config.yaml
experts_per_token: 6
hidden_act: "elu"
balance_bias: false
beta1: 0.95
max_steps: 7512
Below are experts of layer 6 (counted from 0) of a mixture-of-experts language model. Rows are named router (the router's row for the expert), down (a neuron's output weights, with its number) and show model dimensions 0-127. Each number is 200 + 20 x the weight over its row's rms, rounded and kept within 0 to 999.
Before each expert's rows: a language model's description of what the expert responds to. This comes from a sample of Wikipedia text that the model never trained on.

# expert 31
Description: Pieces in sports and season contexts like time, season, round, century and basketball, plus the -ol- in Thunderbolt.
router,214,171,207,203,188,191,203,200,234,191,226,202,217,209,151,186,223,202,207,159,196,204,196,208,254,206,188,227,200,194,214,191,183,192,197,189,168,211,170,189,208,236,208,216,210,170,211,195,210,185,175,215,197,232,217,202,234,174,155,205,182,214,236,187,185,183,221,188,200,201,222,213,206,248,195,198,203,229,242,223,187,197,176,208,204,216,173,180,183,213,215,194,208,185,200,211,198,214,247,197,178,225,193,217,193,235,203,153,228,171,220,199,239,207,176,228,195,217,224,224,186,208,204,183,174,233,151,201
down0,202,223,164,194,182,208,196,214,212,218,223,229,182,228,221,208,263,200,174,186,200,231,203,181,207,202,193,166,168,224,192,184,239,179,207,203,222,187,202,204,182,149,216,180,188,221,237,213,222,218,226,181,198,206,200,173,198,184,177,187,226,193,203,179,199,194,216,205,244,180,196,182,199,206,205,177,183,219,188,188,217,211,177,247,209,210,175,188,196,220,152,174,209,160,176,228,194,196,218,203,237,189,182,193,192,201,202,199,198,171,219,211,183,197,238,190,209,170,192,204,207,204,235,171,166,200,198,203
down1,192,197,198,200,171,217,149,176,219,194,214,212,162,207,181,180,225,207,200,220,201,212,171,218,225,218,211,182,226,209,191,207,235,183,204,208,204,203,207,189,207,199,209,190,244,220,207,198,231,171,199,187,206,206,195,170,199,185,204,187,205,238,225,178,210,240,186,178,176,178,174,178,204,202,186,231,201,201,210,248,214,216,176,208,222,205,202,209,195,259,184,202,184,131,201,204,184,184,183,187,224,186,207,182,205,200,193,221,221,183,196,184,177,200,167,227,205,170,210,174,193,202,212,225,217,209,148,223
down2,175,196,186,212,224,202,232,195,200,218,174,219,196,206,192,191,192,204,201,210,194,191,205,226,200,203,195,221,215,216,212,202,188,237,222,209,234,190,214,204,216,174,218,208,210,179,213,211,210,181,195,216,223,223,176,128,183,186,204,214,153,221,238,129,201,219,200,184,200,189,219,195,199,222,190,216,207,198,199,234,173,197,206,213,195,225,199,202,208,194,196,194,192,187,205,208,213,209,227,220,222,197,186,191,214,192,223,192,203,179,211,181,205,176,188,210,186,196,198,215,193,207,219,181,259,183,211,191

# expert 40
Description: Short pieces inside names and words such as Ja-ip-uri, La-un-ch, Ma-ur-ice, plus decimal points in tables and tokens like for, un.
router,174,172,199,183,204,168,205,194,213,191,193,213,169,179,172,212,205,186,245,193,203,211,193,197,158,216,211,199,197,204,215,218,215,174,227,184,208,232,210,181,197,175,218,239,182,217,218,216,196,209,192,183,203,219,208,195,191,202,191,186,177,207,197,229,223,208,200,162,220,191,194,212,173,195,216,197,217,201,183,192,186,195,189,177,232,209,205,177,182,232,229,186,234,222,241,232,214,176,182,188,201,201,234,189,223,180,203,207,194,195,200,159,174,233,198,191,224,224,210,215,201,244,171,197,185,216,196,183
down0,227,234,181,187,213,218,202,207,239,203,210,187,203,202,203,240,170,195,182,213,213,183,211,184,178,233,180,205,217,181,195,215,209,185,192,215,214,213,222,195,213,228,184,222,172,239,184,196,200,211,217,192,205,234,177,194,210,181,192,194,217,204,181,205,193,223,187,234,233,238,207,208,233,207,205,235,172,193,175,231,204,174,194,235,207,205,234,181,224,221,226,168,193,195,209,229,233,187,220,201,214,199,194,188,191,217,216,216,215,227,233,208,191,192,192,174,177,192,150,172,192,203,219,166,194,208,210,193
down1,209,174,182,201,193,198,206,209,181,201,224,210,199,210,156,191,201,172,192,196,216,213,186,265,226,222,196,236,186,222,171,216,201,169,201,233,209,202,180,186,199,204,194,216,212,177,248,196,217,209,178,233,198,217,199,175,211,179,169,214,227,222,195,192,201,241,237,205,185,190,188,188,229,198,221,195,184,202,222,190,207,203,189,223,178,203,232,260,182,225,190,206,218,149,212,166,211,186,197,200,200,226,226,189,182,172,186,193,183,195,175,164,206,209,215,198,216,212,225,233,150,203,187,211,182,216,180,183
down2,193,197,229,192,165,195,227,201,198,177,206,238,228,206,210,193,206,214,209,176,191,238,193,210,179,180,184,220,212,225,187,191,184,188,228,192,190,223,212,218,225,201,194,202,177,202,211,196,156,193,165,244,196,180,186,199,208,213,208,176,178,170,206,225,217,192,197,201,214,196,178,194,189,182,202,224,231,184,247,215,201,192,186,204,205,218,185,210,177,189,202,207,192,194,156,195,205,220,187,200,228,211,193,195,200,179,228,199,189,130,187,178,201,201,167,172,191,192,213,246,177,195,176,195,222,221,209,197

# expert 44
Description: Single letters or short consonant pieces inside names and words, such as Viet-n-am, Sarat-og-a, pet-rol-eum, D-ann-y.
router,194,184,194,195,226,182,197,258,197,207,193,188,164,198,217,208,211,186,183,235,211,191,215,225,195,184,207,234,191,181,188,172,211,215,179,193,209,217,235,180,194,185,221,199,184,183,203,188,200,189,230,217,204,231,211,183,183,164,204,227,175,202,202,238,181,238,193,218,193,185,227,219,174,187,185,221,198,222,200,198,179,235,175,205,209,177,218,188,214,233,204,227,228,218,173,195,219,206,191,229,212,179,204,216,219,168,174,203,201,202,187,206,183,179,213,185,222,233,172,223,220,193,183,207,200,174,208,230
down0,203,229,187,179,189,206,210,195,189,195,208,214,200,230,198,184,168,169,171,190,196,218,233,163,174,231,221,224,188,200,202,180,211,181,198,207,222,160,193,197,196,201,240,217,185,228,195,191,195,220,217,198,215,216,215,181,210,211,177,226,205,175,184,187,207,186,199,205,207,227,171,208,204,214,210,198,207,213,181,183,201,183,219,243,204,187,228,177,219,215,202,192,218,188,238,182,161,217,217,203,221,210,194,191,197,191,183,223,192,197,181,215,187,187,167,202,185,202,217,193,218,222,213,194,192,164,202,217
down1,216,206,190,219,181,212,222,195,182,216,218,183,196,183,208,180,216,180,196,180,210,206,190,219,181,182,201,205,220,203,207,218,208,217,189,189,213,191,182,211,188,189,213,192,183,232,165,193,185,191,223,228,197,218,196,207,185,161,209,211,239,277,197,199,197,229,180,199,160,161,197,186,154,211,166,230,198,190,199,172,199,203,191,218,182,208,194,190,207,226,223,234,179,202,216,189,158,199,190,213,241,195,189,220,213,208,222,225,244,245,210,185,217,206,213,208,207,195,179,210,208,211,209,245,214,183,171,189
down2,206,178,215,179,200,223,190,221,186,182,173,209,201,208,196,173,182,210,171,198,220,186,209,241,207,188,196,204,189,186,213,193,168,179,190,198,234,200,208,162,186,244,221,186,222,187,221,226,161,197,204,197,180,224,195,177,194,202,205,162,188,168,205,206,169,202,206,208,206,209,145,195,178,186,211,183,226,175,205,218,191,222,190,191,211,216,186,200,203,183,186,218,210,210,204,175,190,165,212,202,201,203,186,171,177,179,227,186,176,219,207,221,204,192,187,195,217,159,215,209,214,200,205,186,235,225,197,199

# expert 2
Description: Past participles and -able adjectives after is/was/as, before by/in/to, such as noted, situated, released, named.
router,199,192,256,206,194,220,137,249,205,186,214,229,204,164,186,250,208,206,227,200,202,217,200,221,195,204,177,207,190,181,190,188,199,164,204,198,212,213,232,221,177,231,207,212,197,172,179,202,253,209,205,210,209,206,200,209,188,192,161,188,191,201,202,216,202,202,235,227,205,215,206,163,181,214,200,207,199,165,221,196,223,219,181,187,190,246,204,183,191,172,204,218,213,169,197,194,184,192,169,204,211,178,189,224,214,235,225,220,205,205,195,188,186,192,201,176,190,179,161,216,216,190,217,164,201,226,173,187
down0,166,183,157,198,229,185,224,207,217,200,227,242,244,211,199,223,228,178,222,201,182,193,213,190,210,218,187,198,238,234,192,224,213,204,188,179,178,222,195,201,184,199,198,196,194,240,207,224,187,208,220,192,231,176,189,167,197,164,184,174,195,155,205,188,189,161,195,241,223,188,153,228,213,157,194,195,199,221,154,215,217,206,249,211,201,218,218,205,187,200,187,183,185,194,189,197,218,228,203,195,181,209,176,205,218,183,168,149,238,245,182,214,196,186,186,196,192,186,204,204,176,223,207,177,196,205,218,201
down1,194,177,156,246,180,202,196,192,193,192,198,212,192,200,210,191,161,204,198,196,201,205,208,225,196,227,244,169,217,209,186,206,207,209,195,214,221,182,203,189,229,210,200,245,228,193,223,193,200,202,205,200,213,215,230,178,221,229,237,198,213,243,200,209,176,239,225,201,197,220,193,177,154,187,158,214,191,209,204,178,213,198,185,230,188,196,224,186,228,201,215,207,172,179,196,201,161,172,172,184,207,190,188,180,174,199,212,223,216,205,152,204,193,190,236,223,209,221,200,195,195,229,205,229,172,193,176,220
down2,223,184,192,192,219,214,223,238,201,174,157,192,191,211,204,190,192,211,187,172,205,195,216,203,160,193,200,220,184,209,184,198,189,173,201,228,203,194,229,191,218,199,189,167,182,175,194,189,197,216,189,190,212,207,185,207,197,204,227,223,160,197,212,160,194,189,187,200,226,239,169,168,218,184,204,223,233,226,182,203,200,199,193,201,202,204,203,205,204,210,201,178,244,210,221,212,196,219,184,186,181,194,190,152,200,184,234,213,199,205,162,198,203,208,188,173,180,204,226,231,207,170,183,190,224,204,190,230

# expert 42
Description: Demonstratives this, that, which and However, plus pieces right after Th or th, as in Thigpen, thallus, Thailand.
router,183,221,242,184,193,238,202,164,178,203,224,206,198,214,166,212,213,192,182,231,187,209,193,208,175,172,205,244,185,166,218,187,173,182,243,168,171,200,223,204,219,194,162,196,183,196,185,209,209,194,222,200,217,205,225,186,247,221,189,197,182,174,202,179,232,186,178,224,172,176,239,188,176,200,183,203,227,207,204,182,231,188,184,163,217,192,233,178,218,201,182,192,191,164,218,204,206,196,208,231,186,225,190,219,212,195,199,231,212,194,206,186,199,198,229,187,222,181,192,178,170,202,226,185,164,239,216,209
down0,213,210,171,190,212,214,187,194,222,195,202,216,193,200,203,205,197,180,219,196,182,198,202,178,231,198,235,187,209,184,173,204,218,160,212,195,201,219,206,189,209,191,224,229,218,215,194,188,174,192,172,180,207,197,182,164,216,166,166,189,217,188,200,171,192,185,205,223,241,173,196,190,190,221,193,210,203,172,200,217,199,241,170,233,216,197,191,204,189,159,173,195,205,197,203,192,183,214,215,215,233,199,194,160,189,228,225,212,232,188,209,238,174,209,201,182,193,184,205,178,215,214,217,211,200,179,200,182
down1,180,199,197,201,190,225,221,178,214,181,205,220,181,198,181,198,198,205,199,225,222,214,228,186,184,210,231,203,167,223,222,193,171,208,196,182,223,216,210,239,197,179,214,207,163,188,188,198,184,181,191,219,204,228,179,194,188,162,180,187,214,194,187,197,173,211,208,167,212,187,202,194,198,216,176,213,221,206,166,222,217,133,164,212,189,198,188,160,195,224,197,208,219,205,209,161,167,204,172,173,195,183,197,173,186,201,224,203,184,190,172,213,217,181,194,200,177,202,208,182,178,209,214,199,178,199,150,224
down2,170,181,224,198,206,193,174,220,193,212,144,187,186,244,221,212,181,181,205,195,216,223,205,215,202,224,178,212,188,168,181,206,189,198,190,216,191,217,203,163,176,197,219,212,226,178,165,200,196,232,231,191,212,223,172,217,173,203,180,207,197,235,182,182,178,186,218,193,205,202,176,205,176,211,178,223,196,206,204,226,210,182,194,177,219,210,208,178,174,217,215,217,212,198,222,240,222,230,214,211,206,175,192,173,212,215,214,199,212,189,166,170,228,194,197,201,178,233,220,222,234,206,193,197,232,194,209,204

# expert 14
Description: First token of a noun or number right after the, a pipe or year digits, such as age, February, 196(0s), United.
router,178,186,166,177,186,214,220,170,190,196,230,170,171,198,188,164,187,193,203,185,195,213,181,216,206,192,182,206,165,168,200,210,182,198,192,171,187,180,174,214,186,202,205,204,212,227,189,194,212,202,222,211,211,203,156,189,196,221,182,214,184,192,221,190,221,191,200,172,180,214,179,185,184,155,180,230,228,232,216,205,189,227,200,186,218,185,227,230,207,183,203,193,206,215,170,189,223,181,193,203,184,185,181,202,193,202,186,195,208,209,212,183,205,174,208,183,221,216,198,207,172,222,177,229,192,178,224,193
down0,150,208,196,195,198,199,225,206,227,210,213,213,214,192,208,206,192,227,163,227,202,226,237,206,224,228,211,205,230,221,206,215,220,203,191,168,191,204,213,167,218,173,207,190,177,234,207,177,201,193,201,185,205,221,190,178,174,203,219,219,193,216,210,169,202,223,203,228,229,211,210,199,228,219,193,220,196,228,171,212,236,189,189,189,215,181,213,206,217,246,182,152,200,170,185,190,217,188,207,194,232,233,203,185,184,194,199,176,167,200,198,207,215,154,181,221,182,215,182,207,170,204,222,176,160,192,225,251
down1,170,165,176,197,203,205,194,230,185,183,230,207,228,214,193,186,202,188,216,221,190,208,206,222,212,230,201,210,212,189,187,199,208,197,195,186,223,190,213,214,200,186,185,187,165,167,179,193,212,180,179,224,184,206,192,190,215,161,211,201,181,186,202,190,171,196,199,187,186,161,195,197,180,184,208,225,175,218,203,206,192,166,233,200,199,215,199,220,175,223,208,205,234,247,219,212,200,181,174,187,205,220,208,177,194,183,196,230,205,204,208,203,208,189,191,244,206,181,236,192,162,210,221,230,180,186,200,193
down2,215,177,191,177,187,213,217,239,196,207,173,209,209,198,215,192,212,159,225,212,184,189,197,199,181,207,214,175,197,183,190,234,193,191,162,184,164,203,214,173,186,204,193,204,184,209,208,197,177,249,195,219,189,209,182,202,193,165,197,216,199,209,247,197,191,198,180,225,198,207,198,219,221,180,198,188,197,190,215,203,235,200,191,221,210,161,211,178,216,178,195,218,222,177,198,207,189,203,177,199,202,182,211,161,154,183,220,181,178,205,205,236,188,171,180,203,185,191,209,239,211,216,200,204,181,214,212,193

# expert 11
Description: Words like other, some, several, many, these, both, another, especially each other, plus occasional name pieces in lists.
router,165,227,215,179,184,190,224,210,221,189,194,200,178,202,169,211,201,202,205,213,192,194,185,223,189,227,194,169,211,189,176,232,171,211,209,214,196,196,167,212,186,199,179,212,201,201,227,173,176,188,197,190,174,182,205,196,199,172,208,206,222,201,219,205,223,167,224,209,183,203,218,216,160,219,202,216,238,201,215,196,185,216,208,177,205,203,205,203,184,193,180,201,208,229,215,227,215,178,191,193,201,172,197,199,198,197,237,169,199,206,227,188,210,216,182,148,194,187,198,221,189,206,225,213,180,242,213,227
down0,202,215,249,159,217,180,225,190,203,221,239,221,210,180,156,221,212,208,196,216,187,161,205,159,203,210,164,221,239,199,189,182,196,200,222,230,230,217,185,224,198,172,177,209,233,207,203,188,188,202,219,196,206,216,175,186,191,179,185,217,220,184,199,203,222,217,227,206,186,213,216,209,191,201,198,208,221,185,173,200,201,186,169,230,210,206,188,217,184,199,218,206,198,202,181,195,212,200,164,170,200,242,162,161,202,166,213,171,186,190,193,228,186,204,221,203,213,172,175,160,186,223,230,188,189,209,189,178
down1,224,224,186,167,173,210,199,181,191,184,211,229,191,239,197,224,167,189,203,171,202,218,200,216,187,192,190,202,204,229,197,178,185,177,213,248,226,219,209,227,218,206,215,193,211,186,240,193,182,162,225,219,245,203,175,225,220,187,189,188,204,222,208,165,214,202,215,183,174,201,173,179,191,218,184,204,209,166,226,186,190,206,181,199,216,191,205,156,172,222,220,224,183,211,201,213,196,170,208,207,152,238,215,190,225,182,222,227,222,204,200,214,216,196,213,204,211,215,173,192,186,204,186,189,194,222,206,209
down2,182,154,166,218,208,213,238,201,191,219,223,209,188,214,170,204,188,204,205,200,192,206,211,242,189,210,186,205,218,179,180,192,186,211,209,179,223,197,208,194,191,186,213,221,176,197,157,204,213,211,209,201,202,225,184,216,196,171,226,234,233,198,172,169,189,185,221,214,202,256,244,196,211,198,191,192,198,197,173,225,208,191,249,176,193,194,200,197,175,208,201,188,231,213,154,188,181,194,174,174,185,178,195,176,217,171,259,187,197,206,159,184,201,214,200,215,212,179,202,194,198,203,178,194,198,212,163,195

# expert 48
Description: Quantity words after prepositions, such as all, any, some, many, several, both, two, three, often in census text.
router,173,222,226,196,203,211,221,218,192,222,210,204,217,190,169,217,210,207,186,246,154,210,191,188,193,181,190,240,190,173,202,208,206,193,221,232,195,181,219,232,175,195,173,193,198,226,211,198,193,213,204,202,197,212,189,199,227,159,161,210,192,175,250,237,204,183,226,199,208,194,184,168,187,187,201,200,224,172,195,182,194,228,186,189,176,216,200,199,202,199,184,233,203,191,218,216,220,184,196,208,198,232,188,226,178,183,228,206,203,216,216,191,189,213,190,197,209,183,201,202,213,223,191,211,192,195,197,223
down0,225,200,229,160,168,196,180,171,204,202,209,225,188,197,196,209,203,186,198,194,208,180,223,182,193,183,249,179,228,155,212,216,205,186,192,183,210,209,217,176,204,188,234,187,198,206,185,202,220,174,205,185,219,201,174,163,197,188,222,213,213,205,209,187,206,220,205,216,220,189,199,188,218,219,176,199,191,226,228,220,235,173,173,237,193,187,150,185,204,190,227,181,181,165,196,218,188,209,192,208,204,191,174,181,166,242,193,177,166,212,191,213,158,206,188,185,215,189,210,189,224,223,212,182,193,203,197,201
down1,210,203,179,213,223,163,212,191,216,200,229,204,225,211,214,180,197,183,205,176,211,236,184,220,185,163,205,172,168,198,224,198,222,160,172,198,191,214,185,195,170,215,199,223,205,194,190,207,176,189,177,221,194,223,208,185,243,170,205,171,250,233,201,224,197,240,229,184,187,212,209,178,176,219,198,228,196,195,176,195,228,199,223,194,198,174,208,218,188,209,211,202,171,199,201,212,198,180,204,168,177,221,208,180,197,170,211,240,237,202,205,210,196,217,186,218,180,203,199,212,189,192,217,220,148,199,153,206
down2,183,220,193,171,205,230,175,194,186,231,186,207,182,210,158,212,176,194,206,187,193,185,193,214,221,213,191,220,177,218,216,227,193,209,206,206,158,206,228,230,187,189,173,199,228,198,183,200,170,234,197,209,220,235,178,180,237,216,201,205,187,186,176,193,230,177,181,228,227,204,228,223,217,163,201,194,222,193,224,208,205,196,177,176,220,178,142,174,179,164,195,195,197,190,185,181,202,180,179,212,182,225,208,179,216,168,208,183,184,184,194,175,173,239,171,182,163,172,157,225,223,196,177,179,244,178,225,209

# expert 35
Description: The word the and other determiners or possessives (The, his, their, this, its) starting a noun phrase after a preposition or comma.
router,163,233,211,183,196,185,197,192,212,185,179,186,211,219,209,203,208,239,211,196,183,209,179,208,218,206,208,203,178,191,187,188,198,189,217,207,171,174,178,163,225,233,171,224,197,225,169,189,207,205,211,217,176,158,167,210,221,196,169,222,206,182,213,163,224,204,187,166,205,189,209,215,163,187,227,219,211,207,201,190,219,245,204,172,228,196,220,188,178,194,223,197,202,212,222,211,199,186,218,210,209,185,198,220,226,220,221,206,211,191,200,205,198,202,193,192,217,192,187,223,172,221,237,213,207,189,184,212
down0,213,224,226,191,199,183,219,188,207,188,190,271,206,196,224,170,210,197,163,207,199,184,232,190,227,185,238,201,205,207,184,190,234,215,226,194,233,226,219,197,211,168,179,178,190,229,212,163,186,209,214,183,205,212,186,190,173,182,192,167,202,192,226,167,191,200,214,220,227,215,175,187,225,190,193,216,206,199,197,203,205,215,197,209,161,200,203,221,158,240,196,168,203,214,219,219,226,182,207,191,198,240,187,165,173,215,198,199,195,197,189,211,219,172,211,195,190,180,221,207,193,210,198,165,216,228,217,202
down1,198,198,177,187,196,203,172,215,227,222,184,188,196,208,219,197,165,156,191,184,211,193,254,206,180,168,200,186,192,201,203,239,190,183,213,216,187,201,215,195,206,214,186,225,210,180,178,184,195,176,226,189,204,244,205,236,176,191,210,160,225,210,239,181,200,181,204,192,214,210,212,166,228,172,178,216,213,199,191,189,202,206,158,233,199,189,189,203,208,219,191,212,206,231,181,240,208,157,235,186,183,203,183,196,198,234,185,240,224,197,199,206,196,193,207,197,213,251,176,245,171,212,214,201,180,165,201,231
down2,215,212,190,219,175,186,208,194,226,209,209,215,176,183,206,232,207,193,193,207,196,215,197,204,218,211,235,221,217,154,180,171,173,186,220,194,202,201,230,216,190,176,202,239,214,206,198,202,189,221,159,202,215,207,189,240,179,177,218,192,177,210,200,192,220,219,198,241,184,224,255,199,227,167,198,192,224,191,180,185,202,197,181,174,182,186,189,201,208,169,233,200,181,195,203,197,200,200,205,193,175,188,200,139,210,197,178,157,273,237,212,217,175,191,173,191,207,188,204,225,206,186,216,193,225,226,229,178

# expert 20
Description: Mostly "of", also from/at/by, linking a name or title to an organization, such as Cross of Order, Department of Transportation.
router,187,198,180,205,210,164,181,222,198,216,181,212,204,215,184,198,214,212,206,215,165,210,164,215,224,200,174,223,177,223,247,200,201,193,204,154,214,174,191,219,197,194,197,203,168,209,177,209,194,179,168,217,196,168,189,183,223,184,228,230,214,155,192,181,203,214,226,183,194,220,203,229,183,202,239,207,210,229,201,206,208,209,192,212,205,185,212,220,191,209,210,219,189,226,186,226,181,181,214,177,179,214,240,190,238,183,221,181,203,207,203,232,252,202,191,208,170,185,154,220,164,196,159,153,172,183,207,175
down0,195,226,200,208,197,189,228,217,194,239,166,228,221,209,146,197,199,179,229,234,203,196,215,202,208,241,187,213,197,230,213,219,209,186,214,202,196,207,227,207,215,211,188,216,217,231,215,180,166,217,224,196,202,232,212,163,205,199,193,188,218,187,220,190,195,224,182,215,188,186,179,210,198,178,179,231,202,244,200,225,168,204,192,242,160,203,185,190,209,235,214,208,212,183,182,213,211,197,210,163,201,225,196,214,176,186,208,209,201,195,210,196,179,191,172,208,204,184,173,206,215,187,176,150,196,195,213,233
down1,240,203,190,163,202,207,180,177,236,197,179,221,175,237,185,194,199,159,210,162,185,177,202,169,190,187,222,229,169,197,201,203,214,249,192,231,209,216,191,193,178,192,174,212,209,194,224,163,199,186,232,215,223,234,160,191,245,181,180,173,209,248,210,227,190,223,194,166,210,195,194,194,243,213,192,191,220,227,209,159,184,208,203,207,196,196,206,206,186,242,202,215,145,203,199,215,203,211,178,229,223,166,200,222,183,218,217,203,212,209,193,221,216,192,214,213,212,195,204,226,171,207,223,222,144,202,192,229
down2,194,194,175,198,217,242,187,201,199,242,191,244,178,211,215,202,185,206,203,172,202,212,232,171,208,201,206,232,190,204,198,176,190,214,201,198,188,231,186,198,242,207,197,194,231,202,176,216,237,214,184,197,204,234,168,189,215,234,164,242,216,182,190,175,232,200,203,216,210,226,183,246,195,207,212,200,205,204,191,207,221,188,215,199,204,203,185,190,193,208,244,206,205,192,207,200,180,191,198,199,191,201,192,184,220,207,207,196,229,201,197,182,182,186,191,214,205,202,180,261,189,222,197,187,215,190,202,212

# expert 4
Description: Word-internal pieces inside longer words after i-ending syllables, such as di-min-ish, requi-rem-ents, Austri-an, cooperati-vely, Memori-am.
router,194,191,236,184,247,179,182,189,232,205,217,230,176,197,168,160,238,168,217,200,184,210,191,214,175,203,220,214,166,196,201,209,218,191,203,206,192,213,219,184,189,220,212,210,224,198,207,221,198,240,198,203,206,188,207,182,195,209,232,183,196,186,188,229,210,232,222,197,194,190,207,203,206,209,172,191,204,186,209,204,228,223,188,189,190,220,205,171,197,200,199,232,213,204,212,198,209,208,180,188,205,179,206,201,192,193,186,220,215,168,167,221,163,235,165,200,215,211,204,191,206,190,174,196,215,193,198,213
down0,188,225,217,163,220,194,204,191,203,187,198,203,184,194,188,191,167,190,164,204,204,234,223,191,191,229,208,189,225,194,209,214,266,197,191,191,189,209,187,185,200,176,234,196,243,207,189,170,192,196,214,215,228,203,204,174,203,177,170,204,205,198,195,145,188,223,196,218,222,209,168,181,220,197,192,230,203,209,158,207,215,184,203,223,210,182,183,206,180,196,173,166,192,163,166,210,214,195,190,171,221,185,180,184,207,162,199,187,213,211,194,232,181,227,172,206,194,198,165,177,204,175,228,230,191,197,215,185
down1,192,171,212,162,209,190,203,174,217,198,219,177,203,227,196,199,245,170,239,210,176,193,197,206,190,214,180,202,212,213,182,189,209,220,190,223,207,197,182,201,197,177,211,233,214,200,231,184,190,207,207,193,202,216,209,210,195,161,202,183,238,221,221,187,240,203,204,202,190,176,185,192,210,201,208,214,214,195,240,215,229,240,180,218,191,202,200,211,175,228,216,192,214,220,203,210,179,225,228,187,208,217,223,182,205,175,224,215,230,197,230,194,169,142,180,182,209,203,197,238,214,213,227,168,182,187,196,217
down2,179,191,234,209,213,203,226,216,194,206,204,214,174,199,198,216,199,209,227,149,208,211,205,203,160,161,182,206,197,199,170,228,197,202,189,217,184,219,149,205,214,197,216,247,213,194,215,227,237,189,202,210,221,181,210,216,192,227,194,230,219,201,206,197,225,178,188,203,208,205,187,223,247,189,193,228,194,197,197,195,221,183,177,172,190,223,212,198,183,166,235,189,233,223,176,200,221,186,203,196,181,193,209,148,200,196,182,194,202,214,220,217,203,224,189,149,194,205,175,213,200,177,193,194,233,194,191,205

# expert 53
Description: Prepositions and auxiliaries after a verb or participle: result in, thought to have, had lodged, with, by, being, using.
router,196,209,206,256,176,216,210,196,205,237,182,184,199,198,200,184,204,191,164,194,168,213,218,210,223,168,185,183,193,197,234,181,204,177,172,194,192,185,193,212,192,205,228,202,198,170,216,198,194,187,189,231,219,195,174,174,212,225,175,228,197,207,156,216,221,183,228,198,186,217,206,213,195,235,230,212,235,205,177,171,219,210,197,236,169,187,232,188,195,174,193,220,209,166,158,146,193,206,178,213,207,162,213,144,202,190,252,193,199,157,218,234,252,218,209,207,173,196,197,185,201,188,215,173,226,204,212,191
down0,193,231,203,226,193,224,192,222,216,186,182,206,194,235,205,245,214,206,185,211,206,206,240,176,239,189,226,217,220,200,223,207,210,198,192,219,230,227,175,201,169,185,248,183,204,231,209,225,252,250,175,191,210,183,163,175,215,208,233,214,226,224,205,191,204,207,192,219,196,195,201,209,186,209,220,221,181,198,171,165,220,200,206,231,186,185,195,194,192,215,212,191,198,175,215,204,186,162,185,242,193,221,163,180,169,233,174,225,213,226,205,209,216,194,190,204,200,214,214,208,172,208,200,164,246,235,197,184
down1,161,207,188,187,198,245,246,189,212,231,255,217,196,244,214,183,222,218,203,247,188,226,191,197,200,198,204,190,207,203,216,227,219,207,172,181,212,199,215,186,211,189,189,181,209,190,210,204,175,169,205,221,225,216,196,206,179,209,201,191,216,201,192,184,170,192,201,200,214,163,232,221,183,226,214,234,210,187,210,149,168,175,182,211,192,202,194,212,216,205,212,222,193,239,199,184,224,192,202,190,199,191,212,227,176,205,205,231,221,229,175,197,203,188,200,208,202,161,214,195,181,209,222,212,209,190,202,196
down2,218,204,168,207,192,205,214,200,167,201,185,195,199,208,205,200,170,204,174,215,201,241,211,199,197,188,168,227,191,218,218,182,178,177,196,234,237,206,185,189,189,261,212,202,246,187,183,207,226,186,219,213,183,212,170,161,226,202,174,208,212,173,217,172,205,163,171,190,223,250,205,202,180,207,209,182,210,224,187,195,212,190,206,184,212,174,194,178,179,192,216,199,220,187,194,200,209,209,191,199,200,185,184,141,214,185,217,178,181,184,198,205,203,228,208,213,208,190,191,231,214,198,208,191,222,165,185,215

# expert 13
Description: Word endings for past-tense verbs and nationality adjectives, such as elected, praised, progressed, Chinese, Russian, the French national.
router,201,184,178,228,166,175,202,204,220,240,200,196,173,190,171,187,227,176,180,185,209,233,192,215,212,184,205,201,169,181,185,173,194,173,224,216,206,176,194,225,183,219,188,223,198,160,210,183,214,207,171,211,163,191,188,185,192,225,154,211,198,194,211,188,181,206,224,183,180,205,222,250,170,177,187,207,208,218,206,201,185,190,185,178,167,208,215,182,177,181,204,215,229,205,193,193,209,233,180,211,188,190,210,222,211,172,169,170,179,171,206,216,184,216,205,201,225,212,201,204,156,217,207,178,187,157,197,187
down0,226,212,179,202,198,199,197,210,219,222,201,240,221,218,230,239,197,215,205,182,207,193,208,181,196,220,200,200,178,201,175,210,206,188,229,205,201,198,184,233,178,196,193,203,211,244,174,193,206,215,193,174,207,179,169,167,215,204,161,208,219,167,222,166,206,223,208,233,235,187,220,195,191,171,195,228,199,233,179,225,199,191,186,213,199,210,203,196,181,215,174,180,193,172,198,229,202,191,202,211,201,210,185,180,182,213,151,198,208,206,211,190,197,176,223,210,190,164,187,240,226,218,190,208,177,184,210,210
down1,225,174,173,203,182,219,180,146,196,170,188,213,156,200,225,172,167,189,186,214,185,208,190,222,216,198,209,177,196,211,207,192,177,186,213,188,207,208,183,213,176,188,202,197,195,218,216,204,179,154,192,213,193,216,189,203,204,178,220,211,247,227,195,212,212,211,241,208,194,186,189,165,204,208,194,222,165,180,198,160,225,165,199,224,199,191,226,200,177,200,251,210,220,199,214,172,165,216,204,192,207,225,201,201,212,210,230,221,226,190,215,158,179,182,210,186,191,160,201,196,194,234,218,221,204,208,182,199
down2,219,194,195,185,204,206,166,225,174,212,180,202,197,191,186,187,176,178,211,184,215,188,231,224,202,219,214,227,234,224,225,178,176,210,178,171,204,235,201,201,210,211,200,223,200,216,176,186,209,223,159,200,207,196,223,198,187,196,251,232,202,204,211,212,226,197,207,192,193,243,212,212,223,204,219,207,196,183,213,178,201,205,196,213,182,204,215,214,209,207,204,182,265,202,228,198,203,231,199,196,173,220,194,169,204,219,187,186,194,186,204,208,202,201,202,189,214,178,185,239,225,197,242,163,226,185,216,193